{
  "moe_layers": [1, 3, 5, 7],
  "num_attention_heads": 5,
  "tie_word_embeddings": false,
  "init_std_up": 0.0608,
  "schedule": "wsd",
  "final_lr_fraction": 0.1,
  "max_seq_len": 256,
  "doc_mask": true
}
Below are experts of layer 3 (counted from 0) of a mixture-of-experts language model. Rows are named router (the router's row for the expert) and show model dimensions 0-159. Each number is 128 + 32 x the weight over its row's rms, rounded and kept within 0 to 255.
After each expert's rows: "comes after" lists some tokens at least twice as common just before its tokens as in all text. This comes from a sample of Wikipedia text that the model never trained on. Tokens count by the router's weight.

# expert 39
router [181 166 160 142 108 125  90 130 104 111 124  99 128  83 122 168 144 149 141 183  68 148 152 128 121 121 130 102 110 127 101 111  83  92 111 145 150 185 166 145 134  95 138 106 103 113  72 178 210 134  95 114 146  98 136 148 133 130 137  95 112 107 122 175 146 167 154 204 101 130 151 138  95 141 181 117 140  64 160 104 130 127 109  73  97  77 132 166 150 116 106 100 133 107 106 123 111 139  96 154 123 175  92 109 151  94 112 126 105 135 149 131 164 139 152 144 137 125 115 141 119  65 161 109 113  83 128 113 134 109  73  68 145 145  94  99  89 123 133 132 142 143 152 218 146  41  58 165 165 160 124 149  18 136  85 108 135 132 182  64]
comes after: " |", ")", "3", "2", "1", "4"

# expert 42
router [182 140 135 162 110  73 122 141 114 113 145  63 118 113 124 118 157 165 136 141  94 145  86  84 108  66 111 133 108 100  64  67 148  60  83 176 153 106 165 166 173 111 163 173 124 155  69 121 142 144 102 107 148  61 140 133 122  80 170 112  99 141 140 151 143 138 143 189 108 116 216  90 111 161 161  87 119 139 180 147 148 128 110  82  73  63 149 167 133  94 132 108  91 163 130 148 122 104 133 139  93 130 115  76 149  93 118 123 102 108 109 156 152 143  88 124 114 145 126 170 104 103 176 162 111  88 111  92 157 145  75  81 137 180 116  62  89 110  81 149 121 119 140 133 176 152  77 138 117 114 129 148 118 154 110 155 194 182 132 120]
comes after: ",", " It", " it", " he", " which", ")"

# expert 5
router [144 104 135 150 148 173  99  97 115 136 124  97  99 166 145 156 139 138 137 150 135 101 102 136 107  91 151  78 138 132  84  41  91  68  99  89 213 145 162 191 107  97 139 116 121 118 116 115 155 137  88 124 147 121 140 120 177 153 124 144  83 168 149 162 162 151 155 132 102  93 102 138  95 142 134 167 127 101 181 142 141 171 104 101 107  84  88  98 200 111 119  67  66 116 122 146  91 136  90 152  97 161  98 122 161 113 151 113 118 133 144 111 129 121 124 126 141 120  71 169 121 105 145 136 171 122  90  68 121 133 121 104 108  95  77 103  59 124 103 179 146  90 190 205 190 141  72 185  95 167 109 143  91 130  97 160 147 187 111  88]
comes after: " of", " and", " a", " the", " for", " Ph"

# expert 54
router [165 135 148 157 135 120 137 106  99 141 119  68 103  96 155 112  94 136  90 101  97  78 132  75 142  70 128 128 154 152 132  98 115 115 125  96 129 155 199 131 137  60 152 119 144 129  75 135 148 140 127  87 139 110 193 109 112 132 118 126 116 149  78 117 128 154 121 135 116  79 171 126 100 156 176 118  92  84 204  56 191 180 143 117 105 106 115 117 122  71  84 146 134  79 150 142  96 159  99 153 101 141 136 152 161 127 183  48  72 100 151 161 205  97  99  96 163 146 135 183 156  96 170 119 112  98 103 101 108  99  95  73 105 127 131  95 108 144 142 198 140  96 173 136 149  86 116 187 113 105 142 138  80 158 111 139 112 174 128  91]
comes after: " is", " as", " was", " with", " in", ","

# expert 62
router [177 122 148 130  70 115  64 107  92 132 107  94  64 131 154 148 127 141  82 198 124  68 127 124 140  86 160 128  99 109 146 121 119 137 109 156 150 157 209 140 180  58 187 137 140 123 121 148 181 159 133  62 138 102 152 116  95 158 146 143  60 227 108 193 151 149 172 164 120  95 117 111  69 127 145 108 131 110 182 134 116 119 119 135 106  99  91 168 147 130 119 126 130 108  39 169 113 182  89 169 106 166 105 143 114 154 166 133 130  96 165 128 129 116 118 128 163 164 133 158  79  91 125 164 190 119 138  89 136 149 101  89 162 183 131  90 117 137 105 138 174  75 135 152 138 110 120 158 141 108 118 146  94 139 142 136 172 121 142 130]
comes after: "-", " |", ":", " by", " USA", "="

# expert 22
router [147 199 130 178 126 101 130  52  81 148 108 147  84 137 146 127 157 155 113 187 109 110 139  84 114 152 126 111 118  76 113 127  80 126  84 140 162 164 187 118 171 121 166 101 125 131 126 158 207 116 112  46 145 117 133 165 142 119 115 100 102 159 134 162 165 133 129 145  71 142 110  83 124 164 163 119 137  98 152 140 205 165 114  42  85 155 104 164 123  62 137  63  99 110  88 143  96 114 125 167 117 137 117 108 134 103 176 155  94 133 120 120 131  90 123 135 137 128 134 145 161 123 131 184 149 102 126 124 118 124  54  72 118 165 154  79  98 123 110 163 143  94 142 150 131 148  71 133 133 182 162 153 110 161 138 116 159 108  99  38]
comes after: "\n", ")\n", ".\n", ";\n", "==\n", " Born"

# expert 17
router [120  75 140 136 120 133 151 129  53 181 130 115  96 135 169 145 119 134 132 165 101  81 139  76 131  97 128 121 119 136 139 126  88  52  86 148 136 131 174 146 120 142 180 137 162 126 108 124 124 115 107 146 148  97 155 138 134 144 145  96  79 137 150 160 142 164 137 158  85 106 168 119  80 190 124 164  97 128 113 125 146 172  54  55 115 107 126 131 128  98 135 144  76 108  87 174 117 133 111  93 100 159 101 120 121 119 139  26  79 131 147 125 144 107  66 126 126 143 133 180 142 124 111 159 169 102  92  94 131 126  91  55  81 145 121  98 135 199  62 172 149  66 172 217 151  86 111 145 158 156 176 130 112 117 107 100 148 150 137  99]
comes after: " |\n", "\n", "|---|---|---|---|---|---|\n", " Party", " Apps", "|---|---|---|\n"

# expert 12
router [153  75 203 174 110 154  90  88 119  54  95 141  81 130 111 105 175 172 127 195 145 134 103  89 133 155 135  75 127 111 120  97 138  91 114 140 142 155 130 133 124 101 161  68 145 134 100 131 144 119  77 128 116 151 158 118 133 139 126 124 118 161  89 171 158 157 168 151 102  79 136 123  71 183 143 128 152 101 128 133 155 138 122 126  94 138  68 119 115 135 122 101 117 129  80 210  77 159 144 147  40 156  95 128 127 159 166 103 120 112 114 184 134 121 109 131 109 148 122 171 109  85 188 155 137 129 151  97  76 129  91 108 105 100 119  86 102 133 110 218 169  89 172 204 153 126  83 165 166 131 164 116  70 140 107 132 160 121 149  89]
comes after: " |", " of", ":", ",", " B", " in"

# expert 29
router [148 116 116 146 151 113  82 147  80 150 134  83  57 114 176 173 118 133 111 146 127  91 127  86 121  69 161 121  80 115 122  89 115  78 115 107 207 155 191 172 120 129 132 109 125 116  85 102 137  77 103 109 147  78 153 203 154 100 163 155  40 173 126 149 106 149 139 136 106  98 159  98 144 139 168 155 102 124 127 123 167 165 126 112 109  82 111 139 132 124 147  98 133  93 121 122 138 139  74 132  99 165 126 119 131  97 166 100  79  98 169 167 132  86 138 108 148 159  98 189 103  84 160 134 199  78 110  80  98 105 131 138 123 101  78 114 102 129 121 192 126  83 107 216 117 119 106 143 103 149 143 181  93 125 114 180 128 164 114  81]
comes after: " a", " the", " his", " of", " an", " their"

# expert 37
router [139  96 186 104 144 118 120 131  85 111 145 101  44 155 132 116 136 143 114 110 141  90  92 110 146  54 134 112 125 129 138  78 112  91 118 137 108 198 199 162 111  97 109 106 122 159 126 182 158 108 113  88 117  96 174  97 143  86 201 133  59 182  70 178 152 122 176 133  94 105 122  91 107 148 170 124 139 119 125 134 124 159 104 112  92  94 127 123 131  79  85 108 101 113 125 172  82 142  67 166  75 157 115 115 166 123 128 127 114 126 107 144 137 101 106  97 108 147 142 192 126  94 153 174 160  97  91 110 127 108 104 103 140 114  86 108  95  95 136 130 116 118 121 224 164 121  33 151 104 148 139 164  71 168  88 140 159 152 140 123]
comes after: " the", ",", " United", " in", " New", " of"

# expert 0
router [134 113  98 156 119 138  98 130 126 118 150 135 137 117 156 172 172 145 129 180 131 125 109 127 127  93 187 103  74 106  72 100  35 106  76 151 141 131 169 172 143  85 171 179 166 121  41 182 169  78 109  88 146  86 136 107 179 119 134 104 130 108 118 134 128 139 163 140 109 129 125  72 118 122 158 128  69  78 168 126 175 149 123  72  88 133  79 135 180 113 121  81  98 129 157 183  92 145 105 130  81 133 162  85 133  52 116  68  94 124 158 182 155 102 113  92 181 181 102 158 130  96 132 127 134  72 113 138  75 164 107 106 103 127 103  97 131 121 115 164 167 134 156 127 140 160 117 179 142  92 168 133  95 115  94 137 161 156 137 132]
comes after: " \"", " the", " (", " and", "==", " a"

# expert 13
router [159 134 157 158 155 132 112 116  78 144 160 136  86 171 156 123 121 110 129 122 146 100 126 116 142  98 161  49 144 153 124 123 116 111  89 110 150 205 142 162 168  59 154  89 116 186  47 182 164  57 125  83 149 172 138 157 126  89 139  95  89 140  91 134 160 169 193 172  97 123 151 113 136 138 196 137  80 112 163 140 179 122 102 113 100 118 118 118 171 115 110 121  67 144  96 168 124 128  80 150 131 126  84 144 156 131 176 127 154 150 161 151 138 163 104 108 132 166 111 171 149  84 154 116 149  80 137  69 123 124 131 126 130 118 129  44 129 150 118 121 137  61 146 175 140 116  69 143  87 126 169 127 121 197  77 154 112 165 143 123]
comes after: ".", " ", "°", "′", ":", ","